Weights of a small mixture-of-experts language model, trained from scratch on English Wikipedia.
Size: 14 layers, width 256, vocabulary 2048, 133M parameters.
Below are experts of layer 5 (counted from 0) of a mixture-of-experts language model. Rows are named router (the router's row for the expert) and show model dimensions 0-255. Each number is 500 + 25 x the weight over its row's rms, rounded and kept within 0 to 999. Numbers have three digits each.
After each expert's rows: a language model's description of what the expert responds to; "comes after" lists some tokens at least twice as common just before its tokens as in all text. This comes from a sample of Wikipedia text that the model never trained on. Tokens count by the router's weight.

# expert 32
router:491483494501525492453502506517506464472460491488499521485532486504536493542512538466487464487493518472553509528515525499493556459493501507475495504512541500532462516514483426551512478547525529494486533539482519505531501554522537518533496467490524504502508488516526491477521467441522505493463475506532487537516472476514504508518498501516483468509525514503508444508509548468510501525514508523513487486479501484466516542512553495479517484535487488457538534533534470471494485504478534519460511507479507493453531460455531538445519505517536457495541518518479499525472497495482490470526505514543559536509536528509517508516484498497527492520507477499489502529485484527502504522514520506507474506467503536481527518504477497523486499452502528508538454493474524495523470462491497
Quantifiers and adjectives. Quantity words and short adjectives before nouns, such as some, all, many, more, much, full, small, as in "as much as".
comes after: " in", " a", " and", " to", " was", " of"

# expert 34
router:485503493502486511502546479479446467484488519454503502500556473460516473539478479484498475506475556465519495460484502482499505452439482517516477459549500467481526498482495506527472505495478515510501511513542513440514485491479513502480481481504502523518514520495472539470429460473516575550494445505502494465511513463522486509487510468481514449480510477466457499503496523505508472487545505492526497511442496506490536519496473495494484500499503520486522515480488484491515482531517518498466487518497518506478486482482520508469465479510497518418503503490470499477479480530531528495492513463469529508507437527456516514499503500548518561512472522523501491486487498484473464506519488549490511504531469494472500536464497477490490497506485516506487502525510468490454468502485536
Determiners and possessives. Articles and possessive determiners the, a, his, their, its, plus possessive s, starting noun phrases after prepositions or verbs.
comes after: " of", "'", " in", "ed", " to", " for"

# expert 58
router:478517506513498443490485478490498538524446538473530460484541500511465502479498532532520454539514486496476512494494473511492468526503487518538481479519484491459490447508477465520495501481465501506536538523488489476525494480459530501479468479421547508510491517544479489489473494472512548536466513539506477502477519493475525493470471493501496476506457536463483516509504519482503534476490482495516553523500513472457494489453526535486514462539478480531492472533525528550490508512512477490488501518491498477517470524525468464505504521477538519496438508517556538496498454511480488483492465444469477506522523540465482512500485513508452504476502517463490467508473516495493486483486492523463503506522487514508452484510479511498480466530475502474508477457472503467483520471495505
Capitalized word starts. First pieces of capitalized words and names after a space, often in music reviews, e.g. Guide, Chart, Christgau, Volumes.
comes after: " |", " The", "|", "-", ":", " \""

# expert 27
router:504474526546503478486489529509501509499482501516482479476490506489517493467520469524509487469518515502487468521492510478513485505466479501465494518515528490522512521554470506481529499494482539468490507478549500522523471450479506465466487505490505478476531500451524466522520495481463494511489505481460483513544506495536529536526514489456473533469520475510514511474504528491504522526540531464512501505493496513531507501525495476542501453536535480477504520508538505554513485447492469480486549467534519521475472456470463514474503526540474533531533518492527484471515535455531462495510507500526459480523436517523512460493456544506529460524501495509479536504529514519522488523502455513492497473451511491514550485474534538516526488510525502535488537533499522545482498511485543
Table cell separators. Pipe separators in wiki tables, especially election-result rows like Majority |, plus of, between, and semicolons in running text.
comes after: " ", ")", " list", "}", " hold", "son"

# expert 26
router:532532508503514474476481521524505499517454490485543516472474454535528541484471486483499507479525521444471519506517483501529520510515477486489489477487501488485537505503453498554488518507524481499465507514531521511517545556521519520554488496490489499487473494477468493511545538468489540514464486463509526463473518510524518498522450529481515504509489520529521526472455495483506488477462498508534496497524492513507489498512451542440510482487482527517476502482518512501486477543473474499469488479463549496514509485473509536536445524485499458482517503478491497572529477505455485534520531527525491486520490528527535481513517478483501487524503511516456435480502515454511506516501528509498469474522505509491497480543529523514453512507488535485539451515526519522489542496505537
Inclusion and feature verbs. Words that introduce contents or examples, such as with, include, including, feature, such as, like, and the -d ending of titled or listed.
comes after: "s", ",", " include", " such", " which", "ed"

# expert 50
router:496488510492484521515464497486436559539497539508522490517497511549496463536542507560492471469474530500474467533530514506472514506457482485519460455499500515532440518509512495473543479514523474501475532468497498499485509500519530512486494497513499461474497477474532504525456489498500441496530472486449483522527521509511489491493528504469507515504505459496501520492473509521480481502469515507516476500467475509507479497492442522523546541473500455496469472513516549497502505512494518524493496500517496456493517497482478473466548487526551504513522508493476514518505488471508520503508496505542478468541468464489529534470458454522492528505503529488499479489469548438492529521506484515498499475516482493497535503519537518510526537485536511520496468519518526473543457564480487
Place infobox fields. The word "of" and labels in place infoboxes and geographic descriptions, e.g. No. of communes, District of, population, County, Region, bullet Total.
comes after: " University", "\n", "-", "•", " Republic", " List"

# expert 22
router:514488486566483489515468520534527507506513520549479496516469467469470519450527471489478477543504480534493514484479494521472482519493489461458475505488489521555509464505509488508529530527481509496483442464475480532487508490519473513472525533549532474539466520547535468451532478479473466483519501505518482530513502490476493491490534507506496539508481491540464479515540476510452477549457502526492491484547513522480510487533516501450489474498454459504516475480476491513529497480471491473526491460520480515517487466503548497515524512505492520527537494492495467463468498466469497525548494502505497524473496487462515469512474533476518485539553494511478533486504526500496492517477515511505504459500530484515522459494474535528484494539510459515486470505503501544517456498496528
Letter f pieces. The letter f inside words or names, alone or as if, ff, off, e.g. Dampfboot, Kapfenberg, manufacturer, difluoro, \frac.
comes after: " De", " de", " |", " in", "ci", " of"

# expert 42
router:503540529494467530524525510468526462541518485498491497494481482488478481511495470525524525521518496533520466495516501513456488500518511505486483419492460499517517451539515491445549501513468537494531523552483465497476543457516515511492490473502495511468472493457501521512479453483494518490506518488486477528468475512475476453501513514507531505544467460506506511540503476466460498507459468545462509450507468483494495493499503516486476503540534510564467511525518549469503551507475505539517524487502483485511521488497479446457539483477479446511519530501515477457504479500530472509497525507507520482517430501458500548508483515529501495477522537497483454514486492490522465533517469465495532501507499514514521499492493524495478518510507515534518499501485475527497497488497469
Tokens after numbers. Punctuation or letters right after a digit in addresses, coordinates, measurements and tables: 130 S., 3rd St., 2.05, 4:29, 1,585.
comes after: " 1", " ", " 0", " 2", " 3", " 4"

# expert 57
router:503509492470532471518490525541493494513509534504521500515489526479470533471437471466533459519475491468508489487479566494484499537485532483491504490459524481490511463505510483515481501519511514497529492496511491509541533499523515540514503538519531494520486481534523483483515514522502524499470523489464508525487466512487510458524524517472438489504490540513524448515516493505557528493546462475528504502506493495469474550489516526478495466538519498510461488483520517445464471506480524481528506489516524482464491465500461472498497497494524541516502514479500522471494474512488480475504478485450559504467508524533490521491518529468521477518528522456499477510516459524524516510521513513548460499545498454525467527507504497515441513507458507489526472535468471471533507445534481
Double-consonant pieces. Word pieces such as all, ll, cc, gg, ck inside words, mostly in music or review text, like calling, dollars, pellet, According.
comes after: " la", " pa", " co", " a", " p", " c"

# expert 19
router:494545498487522492493462538477546535521536496504518516481472524479448495479534510474520463471467439514488482447476473521513483464506493512499492494479499532497474501527509499520472519503537509473488448492485517531519496504531471479529525545544517534532462478511510529453511528505466478478502429526509519468508466478486498487547496494493503532499468464514548492477513504532486478504531506460476518506503501463509524472449489478507486470485531459491510520478536516480486505496492521538529483460508493488506470525565483513498507469515504484541487472464524491514508541492438497466526443530504518508458529509528478494492467537458495478503526469519536476534538495480492480527484492469503476476471510491527521495481522524517495510492509461516505507513502500455462481497489517
Pieces after to/Me/po. Second pieces of split words like tox-ic, tour-nament, Mex-ico, court, th-at, mostly the ur, at and x fragments.
comes after: " Me", " to", "ne", " po", " st", " me"

# expert 11
router:534475540526522535510474512511513495481534506543541493495478479476473516478460510482490463498515484451520488476497481520492482561537459500480492471471482445486501515509506539493529529521492490462501483485470513517476499529503473527476495509527518518478469529535503465497539497522481496525510503494495469497459530497512528468513517495517457525492506530536499457484525515536473493470457487509491511534526529550515456457509525489503488478459485516527485478490464530483455495514506545517483514471466490516494471513509489524516533522458494522529521499468476511528479496553456470512537485474463464495522536556474472503537535467482522521492522472500511460536481456488515458476511482512489498475531488477477461489536468503521510466464519472530476515501505550505519533510483478
Capitals in codes. Single capital letters and digits inside acronyms, country codes and database identifiers, e.g. ChEBI, CHN, ITA, PubChem CID.
comes after: "A", "C", "O", "E", "R", "I"

# expert 45
router:522549524508518545518500519450505494478495515507509481538511486522421471554485509515494516466479451520531492472488491497493479517507479520493522464499501514486523461510555538496518500490523489513473526515492489489442504548542481453498498517507505516438489512490527491508492510501527483443503519469487449515449509497470499478489522524474493502536510507522499521544501490530472496496480442534510524526519480520505466500517449462529519512487475469524497520534492548514532505546501461512485524481481531450494510463497527473509510520463517472518495510499466499519522504470488496481523527511482479511531488512496493555528514468523476493484484462526504496519518485458476487506457490503491557504477510440531519502515517516499487493456516499504479471479523519489498470560459479
Coordinates and measurements. Digits, degree, prime and unit marks in geographic coordinates, areas, postal codes and percentages, such as 48°30′11″E, km.
comes after: ".", "N", "00", "1", "3", "2"

# expert 21
router:477470485471521496528492530508527470483497460494500486480477533561470515500574523529494516460486471520480480506464481534470487516538522495516492531505493495521505507498527534531462478527468509470457495460523435525483492494492476537481506510512523520525487537484471537484511520513469510523556484460502526493487513495520482513526490506520549500488468521521483532475518503478503509511518516513527492482543506510484505511458465522500503504522453468472484464491508473507516498494432477495476528472492527495465530510543518531503515493484512486526475531469492462518547451483528503511490479525525502502508521487559480511529482504475480478499523491525543543489478479555485494495555504502557512530475489479530532473450463472512507513513473446493485519471476505495483494484501537
Mid-word le/re/t pieces. Short pieces inside or ending a word after a consonant or vowel, mostly le and t, as in gentleman, television, Title, Budget, desire.
comes after: "at", "t", "d", "it", " Te", "th"

# expert 14
router:506435480499529556491495488531454460492515503499544516547510498495514495470536507529529508483499513498507547467501554469563540493537478516493477546498474501511492502505445513517488521496501504480488466473493499498498468527572492519482556520504467519493467492536479512540522521521484483495507509480461509522489506520551504509504528476504496523547512510509498528513510514510483467546501515499493502451507472488482495505517487485533491524505506500445507480501482529466524476536514502523527525482492475534499452495459561502510484509493469469506454536487490476480471503481489483465528501457508485505477486460500491494469526522475500500504536466526474479469498554523529515491541505507533462501517503450513524559509505486510531545527514489506511519524464525531509531474494461
Mid-word fragments. Middle pieces of words after a short start, such as Fur-th-er, Cur-r-ency, hol-low, found-ed, in names and ordinary words.
comes after: "ur", " Man", " M", " f", "man", " F"

# expert 46
router:510551554499455510529499524518479499491545534509481502467499533485523529496502483490499476483485520495461463535524499548508508493513483468472505527478505551491505538543518492527513499464477442500460515557498509537515475486472511455499493490462502495506483513447503509466519515459473498521534460496473537509507450515472503474518487478484471527506491497534534482508505444496535467491491498497435508536516508542515533497485497518487488493485507475503500513477475518468520476478486519533500570479471486533509480501511538496535537498507544522526493515505512485535475558494484504468547517493480501493514508502461462497472524492478467507539520513509518540522510477451508484507471518495538487467540492493535491501485486533519452490524470499526491476533519446514481492473515516
Letters l and or. Mid-word pieces l, or, al, il, el after a first syllable, e.g. Helsinki, Holly, World, child, corpus, Spielberg.
comes after: " He", " co", " he", "cc", " Bu", "w"

# expert 48
router:480455479482514502492471496478506490531496490517500449545474508537473474463462501514478535526494500543464518533497479525532519501480484527496535504489514506503506515495460480514514494505505502494476511491544471498531507457518458455526508539545489461508487518499470529526497515525510482463516562480494478492519482502503498520515485523483532521519468472526482520463545482515530514491518483534484510501489502483513469471512483479523494529510548493499521479481487473496489498468470464462501443483497463430521471516530544508487511437443501493497552469524518480506472518495518465534501468522514498536486525466487495497489465490503538479522503482478483472486487505525474554511528520483512485472471523491515526464488540552511540482511474486471492510439555477458483524489483490
Vowel-final syllables in foreign names. Short syllables like u, i, ta, wa ending pieces of Indian, Japanese, African and Romanian names: Sanu, Vanuatu, Viswanathan, Oklahoma.
comes after: " San", "s", "an", "na", "o", "it"

# expert 44
router:542508479522468514542514489502528517510471506507462543514488487528565513508481529521495559493528453521488504491548476514473456494517480468503544517494471495463490526531509509528499498556494471461550503516506499523522468489514475517468522489493480487482497516522471500461536474472485486497493535459556497510530487540560496484517497460480512508482487457511499511531506498477498509525479541523475469464492517503518480492486536485499465496497474514533510493517460485550475509517487464431513490490458477516478511526505509504529511531494490480509455505465539460477536474481511524540492490522494457544475508524477528500508534487490501471508535502535524518483500489505482493478560505472513495519524500476496522475533529470516516499511534475519492499476499486552563502521530532
Foreign name fragments. Word pieces and accented letters inside foreign place and personal names, such as Hels-ing-borg, Karls-und, Dol-ly, and letters like ö, á, ø.
comes after: "d", "l", "s", "el", "w", "in"

# expert 25
router:539479544526494483487477504494506521514476531512496465532475479464511546527540456481513545508490527464486495520464501535528532531471487543486513526472508471483538505506480510490524487474551492468523534535502540534482514484479499527535539481505515520504471517503531485470492499487464465498537526489529492466533488523501513526460516486486521515468512537523505494482498531480545456555505490532493532505541489476494513457499510478471500500511517492478502512494480482512533545487517546441481526485530520538524516493506502458479488521464556489507505501461529456505529511504467488476522491516522505526534528466507494472465486544486481507514505527479506534518483484454508512452478510513541529506511534519515499477446496499521496497516557537505531440490483487509483467508522485
Syllables after un/be/re prefixes. Word pieces right after prefixes like Un, Be, re, dis, as in Un-se-en, unam-bi-guous, Be-au-ty, re-co-gnition.
comes after: " un", " Be", " re", " Re", " Un", " be"

# expert 9
router:486473468511502482497476524497510483491486498496545474555504499474468539519494493493508473451501465516500547512484508502460455556465467447515538514516474528481498486460512486511495523494515499490507491534498454518461458495506494529478462456512525505505488518525547469511516525455494491468528521493520516490522478488479531479501496459519468491483464526483501500545496498504501510531502501506538479501514529492502540490547521496523470526491500515466495514516435478545523497515567518535510505484492500497493522496468496490480480529457540509510471499450458482487463474465480486503521498541525527469525509499510496529463509530512507496535506484493533495544519472480535459471493549464507475481481467524529442488545533482516524528461513491505473519519488541479505497548488483
Numbers in ranges. Number tokens and number words after hyphens, dashes or subscripts in scores, dates, tables and compounds, such as best-of-five, under-16, 4×100.
comes after: "-", " ", "–", "_{", " 1", "|"

# expert 37
router:520498502554541545535496522538515494496510487510471468512477472470503473469507538523489498479554527514484510494485460509521524479491486504491484484480454529551537583503513516528487522508521519481471482501484503510485530487527486505511524463506489530536478526508512476478494487492482493490524495504524448504459509514488492484529529482487538524574501506503535544465502560507488543464498555504522498512510484521513481496526420471545536497504523489505486491544582475553475479486493493522492507494510497490509456440502518478496509523501471468492512509483485493484479492506476474533509527525534519529472506480516533502501529489484515488516508468524496505464527501529500489493487510477506502498458507506464534442499481498516546473516543492452488501495529481501492495477516488
Prepositions and -ation endings. Prepositions after verbs or participles, such as promoted to, signed to, between, into, plus word endings -ation and -ion.
comes after: "ed", "s", "ing", "ted", "ated", "ation"

# expert 59
router:523454524507502506539476485526517493536474478489489455523469471491467538486518500499559499530529477540503502541478534512480515537539497512505521489470527498486501512498483474513499520447509491472496512517483509501499479479495470505481530478536552502449450532551516482485530495521477449496513533490546472482494489478506513504489485457518514514467487538516525526516550484547473472537522513513511477524515480488518496452481489495549490448519528510535472533530476480517479477544477476522542540482483432500530482506514539471504486518460530472480487493456496510511506501488483469509526466502509505523541507460463523531477521486498531499530535480496536504540495512530470483502499511490515480469534494515472510481470527501514495489494472457532497498430519508478514485502514508
Letter i pieces. The letter i as a word piece, as in Wi-Fi, tax-i, Ba-i-ley, plus capital X and J initials.
comes after: " F", " f", "per", " W", " sold", " C"

# expert 36
router:461516486532461520517511507546528537503460478502481541535508505492479504519496482505506485538446504485513499457536532506500490500479469490507494492498526514509496536482489487508545537507489473514514519527468473492482481489499516504492490498489505474504513495534463514522494516483549481528479510507509476496481510489545489513531544502515495503512493504446500461489439508528531502518468526493464514527509469516524466481527480487512535523462527491524531540468526543502513557478474479525492492538501540515470546491530497519521557472479469507448514494545513477533530454512497541534499502501508524543528483466510493529511437458541516532478476516500480532505520489482460466507487479480513544487475490454546478492510553473496508539461465492512493539511477496478500505539486528
Line breaks in infoboxes. Newlines ending or separating infobox fields, coordinates, lists, section headings and table starts in structured article layouts.
comes after: "\n", ")", " =", "ia", " information", ";"

# expert 41
router:522506529517517539522486523501509471497523465539509484526504497477483504492503526471474496443484484509513471494527487540467502493492466472488529495459504491514482473534540462525462521481507527468531506528474459516460542530454490493467493552529530559515521495495445454465508499510536501474499535484496515523489467485513537449501545510510522520532482546533500512519501503532509499518519482544472517462519527494507503502512513497467476449479509477549497538521488514488476461520498508467514537443499488525491478490510488503515534509502491478528501518488467499545508514466533468512535500500438486495519473497515450523510494480534499488465551512485501492520501470456520470463477516489538522479467471501512494524527497502509498489492493460489499456502536539530530515448517504
Digits in numbers. Digits and digit groups inside numbers, especially after a decimal point, in measurements, times, postal codes and tables.
comes after: ".", "5", "2", "3", "4", "1"

# expert 55
router:471512519506506449495489533533517473547493522522501517462497491454468499497476539480523494499502495558484534476469502427515495502533496469511530505508508507503508461488482486489462509498461531512530474506487494496530505489531511473507529462522531549532487499534531503513527495481490523485533472482517491521483486518485503497506494475539463506494512526514543449508466467491505528523527486534526536472508537484470546500535510531486513465541542533549461501517548508499442506488508513493534507503503490504512477474482474449444465539518490521480507507514514511473455509493493514510490510500484509501525533510500499492523506558482508471479502493521522507487462509497484481521511457494508496495522490533504471536477515452510434497456518490548579492495497527483533524489516466
Short consonant pieces. Short consonant pieces early in words, like p-iv-ot, s-it-uation, s-mi-ling, and unit mm or ft in weapon and height specifications.
comes after: " ", " p", " S", " P", "s", " c"

# expert 7
router:525509520513497497541488466492490449539483467511544497496493475534523494488476508489525508453455539542491484544533519498498495511497518521491530506477510501518502526511450458536461519487545497487531469493533546500514495500531560488549508488490537485471520470474470510466519466455509505511448497502509557458505497552525532517519490513521481512489521508462523498472493522474488504460518511500498531524429521524537491526465513463492491522533467544524551523533452483462536478486463499488473476493485523521539510492455492480513482544527491475503509518461486476466494449511482474522511493514459512495479468513502483533516526523520512518521477510485515487505477491510501524492493509486502517517511483488464531559469457495506525480496508514475530489476476522479509500497520526
Auxiliary and copular verbs. Forms of be and have and modals after a subject or to, as in would be, aircraft was, he had.
comes after: " he", " it", " to", " which", "s", " who"

# expert 62
router:488473483516496459519525477505523552506480515506522483509522493526549455515500526484519502486508500470497506483482520468513537452498503491459516513488525478474474511465517499496479486530521444499496481506509500504543499489455509502524536457517482507467520486516481479528481457483513510527458471517523537507531544491477489537481474504531505496517506512474520450443480522471484487468493513473503474457477504561540513499535461494451529546476473545477537491507508480482505507528505525494496520520488548483510527510495483527494471515536505555487495458465513532483478531490492516524482513472511528496463477513513520449472487472533507546529502475499505492507452453495487535489471500481508480520524500539469512493463542510509507518421476486487482476484529514498472526487513552
Sports career narration. Prepositions and verbs in athlete biographies and sports stats, such as played, won, served, finish, in, for, and playing time.
comes after: "\n", " he", " He", " played", "ed", " play"

# expert 60
router:502473506507490490504503487523479464475497496476516475497498508509492474506517497474510499528518531480549506522528500511507528466506534509459496482532501442500512475473535471497515479506483516528521505535503499492473516516474500477459498460501458464491492509498491517487511460510517472465500473520508518516553497479496521520493493480483477475498509483474481503503496460450540523542526517519501449501506515448483502537509502544528489519536486523469531498538491490497526536524517489479456477533485469473475500496512500474503497496496541464491473516519525508463503521494494470508493460540518531463482477487479525456532531540584432514466506500496511476539540546536499449505457532487500538509515473530557488553511507477477533531491519501496520457526537520459512476485468461
Dates: days and years. Day numbers and year starts after month names, and month names themselves, in dates: On June 29, September 17, (February 19, 2008).
comes after: " in", " on", " July", " June", " January", " May"

# expert 52
router:496541473508500499500482472471556464476498521522509476489482487515544507541505468496452471474496545522503542476478542514528463527508504511493486505492446558449513522473465474513485482505528533485458523497460530495467502511441527485483505505505488497507492491509510446551497503520524446503487509518489502466484466514522532524447461463500474491509473516511490463513494455508497487495505475532517491523511556517502505500533452502473495518523525502473493503474484465498494504462488495539466491488480423489510560524499482523527487493492518511515492516486512507534500515457479515528516481494505535540525503513495515504495490506499468516506529470548534502549504481486483457468459529463470469493519486499481488482513488507516527459504499519495428506539507471508489531489487482
Spaces and me pieces. Standalone space tokens before a noun after an article, and the piece me/ome in words like Omega, Primetime, Hometown, promotion.
comes after: " the", " O", " a", " Ho", " Pri", "O"

# expert 33
router:490524513529487482491526496507453463510511509512504515510486506514514541456526472476485479475532493487481469466473526477449516522516516479532523527484520514463435505526492501529510493461514523524501538502486486529504508507492487508525502507476520535534464522491463533450481543538499489463496510466528471514462490488484497468525498461500451513480524487507468462535503488501532492456506478504531492509512497537486520511494504526440508488500504498542474526482494499519481503537543448498534505492502485536495524489499500565517500470532513500515519503477547491493515522494483457480491489508454468490499472459529540531511512527457513510518464475500510476536544503534483508519515501513529478488543529492558490472466465478510459488490538525505478515533521477523433530446517518
Consonant pieces after short stems. Consonant word pieces following short openings like lo, mo, we, as in lobby, lobbying, mobilization, webcast, modernization.
comes after: " lo", " mo", "lo", " tr", "or", " bo"

# expert 13
router:488455452483501527482481517507505496484511490488520535503487524505497509507458508482511501503501537545502516528506459517536544476538474503471535494469498482487497529466493495484477477509480453464509450534510482508490528477527497500464496526491494468527482516509504521523513470517456477506547520505477516522477481522514544497536461553526497515522489524513531522525499506511510521533536461561515481496501519504500491517516531522503501503524532525460463487458471488456485493442450505526507525502471463483487473501476501530467490528530517471504451520533549490521511478516480518493521480498446489473498490472494510528477484495467480511466467485560528500495520526477550508547546434525517469478521484504481516513476509504500493483497429472496507552468504480522485496511499531
Mid-name word pieces. Word pieces inside proper names and place names, often after U or In, as in U-man-a, U-ru-guay, Lieber-man, Man-chu.
comes after: " U", " In", " Ar", " At", "en", " in"

# expert 8
router:536481448471522538530500540463521485498516477494504500471490456461540500473511502506510498560467521501480455466492465524527489508502491539502484509508451515539485465486491469507497460511499529492505532466502488502520510487546553501488485467498516513456500491488504470504503478500489498496511496471525507473501547500468506481458546494470545494512487496496546500517517468481501451521474526536501533519503518476527529505492520530547510463537488512511496529503510555501502499483486530473519469496523549536512481519484470469507489522470464491510468530498516532494534483513513492436510484470548543463510482532463503489506537532494468480467523498488473517531524550519548537516489510499475472522477535515492513455495514503514524515545509468506514464547494502518517479541476463
Personal name starts. First names and opening capitals of proper names, especially St, Sir John, Dr, Charles, often in lists, tables and credits.
comes after: "-", " of", " |", " by", ":", " St"

# expert 17
router:502487545504506517456534538536509502492510506514526494513480493495504459470497481525536493482551470501482512474514545488532527536493513485483536497471437459519485512533494461501486488483520529455496492482481553511486539469531458513538467511487449518511481493525533510540491489525497474561512532528543541518516474536462498476519537524520482494552510525534524519544488513510503496492480484527528478494494449496485538541510518506468521498507528520517476506465502479464498562514482501510498517513550531514481516516499476500531448455477532522518513490488512496479479538516485508475509504512484538509484527474461508481519501487475463480465473492444533485476482515490515516552497497513511509472517512512473535506498506495519471489520523524531499446473495497535509449491471494
Mid-word Latinate fragments. Word pieces inside Latinate words right after prefixes like con-, de-, re-, pro-, e.g. Co-te-aux, con-te-mporary, in-vol-vement.
comes after: " de", " con", " Ca", " Con", " re", " De"

# expert 51
router:535519455533511504536518522538525519480441497525508519490493463535497521477449502466511498543463464515491511506479520510524517468510505458513474490554489526515527473461502478507543498515506499516478503470519498492502485522491510474471546466486502528485514505527480504508485512509498452513486512486517533502499516529520523524472511490513468486513531484521503495478472511525482495508466525456505543534433511540506499504458464474507510540481517502514532471540516517509511486502497505516511495522568498489478499461501457530530525545514488526502502479481527483538542453497502515525526535495540544546549558498507466506523480498529508512505538531533540462551499479482530494525476517531494531493463520490505503525519529462512496534523499525507512478471507494490462443519487472
Section headings. Wiki heading markers == and === and the line breaks before them, plus sentence-opening The, It, This after headings.
comes after: "\n", ".", " also", "ography", "History", "See"

# expert 54
router:529520476517498505541458524482529521508503505535537460525486482465504544488514530507476531537503488514505517453508503538514511531509468508517533508507488459510462512527490511505504482509514515466471504511474468524532474470475476461492519463552520468543477509467475489504539484468465469520533527522531514471474474482487558496476487498503498544494479484545496504491529480484490513558454496472453522526542485530513481492485517457511486485472503524471524477511525498480495523468541510474534482460507533504488488475478483504515542477511493500534516466486435468519520538466521490528538462476500486529488506504524472468491486509477537514529511515496545457495515483466523495524464514509470523468525533498473474487467453504506534530530509502487530470519492524478529488541477503
Name-initial capital letters. Single capital letters or letter pairs starting a name, often after hyphen, newline or parenthesis: Jean-Baptiste, Waller-Bridge, DiMera, McKay.
comes after: "\n", "-", " (", " \"", "==", " Mc"

# expert 63
router:516487481428518518469515479469535483523490523464525504484527474536491535497523487504492498526499506504521519511487517508538536487511488541456481520518465510509492459471454459521467504512486484497477525542507508481524482501471537500522455474456469524515482463536533468509460483490492511519513517510486493518498503473473502449489499472510532475495493471468521499455512461473509483539469558503466525512494456435542551504446542472503525515500494527528548507521502530554490530522558522531487453499501492491526476525520527510481501528475493476495514477522541527490536471496505509461490522496515537472543486529517520491479529486514464503481512530496480525534444494488529485492469474547533493517526510497503479487500482479505525490490505506479524490476481500509539500519489487
Word-initial capitals and co. Opening pieces of words like co, Co, Col, War, Air, Du, Pri, often military titles such as commanding officer, Lieutenant-Colonel.
comes after: "-", ",", " |", " the", ":", " of"

# expert 3
router:451497519500500482442495450499532475466533514495503510521494481558466510504468471458509476461506511473528515504519513473493510464503531508485489502485520496509485506499487506487477499521516511536522525505515489506486512520515558470528481474471485440530506476520530462486524541514502520487461510504511534522471515505540551535560516493509510467497512483499499466516512526506481505493454506514535492496519488476523529566535519485485528484517455552510507519512489476444455510537532493522565544513539517495542523526463480525469438488539502474533503474545506552515492505496474503511489523491533536495485517489531510478523496495510482494463455520485505482496510517478506497498476475535482454497481503502471490521518483515502501505498470517481555474540495555507523515491502504
Institutional and event nouns. Common nouns or noun stems after articles or possessives in politics, sport and career text, such as election, result, assistance, office.
comes after: " the", " a", " and", " The", " his", " to"

# expert 61
router:534517496515512496529496515498523516508507480505529474438503468477492501484499529447557506486538452518498497515464505521492491500524524544479512486502517482468494473503482480524555499540469484473479496541488524498494515480487482467478535505502508544484503516524513474488518474486500509495491473499529472528490495501485441536485459538541479484545462452506505519505502488477504500538500494502527470484510510510517490503535473468470476474541506515548533479518511487461474551539435486542525501484527539512525527490507502440501461482484505539521463482497483498440503513533470511482510473489499464476472481505523503505502496515513513496488506478459511520533530461527499446521518465462492536488489489540534489489469477523510494507516488547462507515476498500520529542449478554
Sports table numbers. Numbers, dashes and score pieces inside sports statistics tables, such as win–loss records 1–2, 3–10, and decimals like 1.9.
comes after: " |", " 1", " 2", " 0", " 3", ";"

# expert 39
router:499524503505487515456489515506526516520508500523524511486500475507505445503484455491492463465504529511458483485480536507494520517450484496530515466531524490534548490518477525505484504538542507477489484493472509511504520455529479458538530489510493522531485534501465500522487474487512519516510477553491483473476504479506517487502546478480523494476455493520473479532528510505510473513536482482525496509480498498479458477533481503460469519522522508481506506534510489498541483535502520480454449475479554483445491494478522496496486502518475461510525499470439455439464476497507507524517514469497530533501443519450471526495531528544523508566534513497506450499486513506500451523480503466530528504500456514514533521486495495516499487492500472537525541499481504465513466506455490
Indefinite articles. Articles and quantity words starting a noun phrase after is, as, commas or with, such as a, an, another, several, two.
comes after: " is", ",", " as", "\n", " with", " and"

# expert 30
router:520530496549520506498516515517528486522510481514505514504468452486516481467484511511489497494527495520549499542459498513508520505536484466486519439493504508567548454488507532514477481521494512481484464477461501509498471486509527445465450487503471520524455496465541495519515503496497469519540528495516511484485521548535507487483498485516500514535542499528489500531509532479488483499494521462479489459486439458495467477481537457497489507499537515491472521503485486489494500455503518490529457476485480522517484449530502450481457540498484502498522495519524482480502491569522514493522496552504459492516515489508469554532512515530509468515522549513510527539560536516487470510465515498508480485494521523509512458489492549518497491467490512481504485541499519496491492500459520
Table and list separators. Column bars, dashes and colons after a date or year in tables and timelines: 10 January |, July 5 –, track dashes.
comes after: " ", ")", "\n", "}", "93", "94"

# expert 53
router:496471503477514474488491500447489512522496492522481516521478492507495481499532478515490502491499505512472493501548488499505544510535464513482499517460491517498471530495471486484519496505479541492563467466507499505573527463489507535503448506514540529501555486481485447541509515448475498528484505485477496532551463495520501523508528521470460516525483486502540529446508517515466513498516483504531496485511496504542512487514473452499498469437526517491471518508582496461468513486507531504496513470535478540519534453472478483518458508484488524496516478445505494515510520513544506486507456475490511506439512495473491476504506500466510511468535490496527505502508474468508492523493450472502496490472505534470518550497523501513487479504488478546540541482514478546485509473507500
Sports-table name pieces. Name fragments and cell separators in sports and statistics tables, e.g. Le-y-ton Orient, Cla-y, Cle-ve-land, pipe symbols.
comes after: " |", "|", " Li", " Le", "la", " La"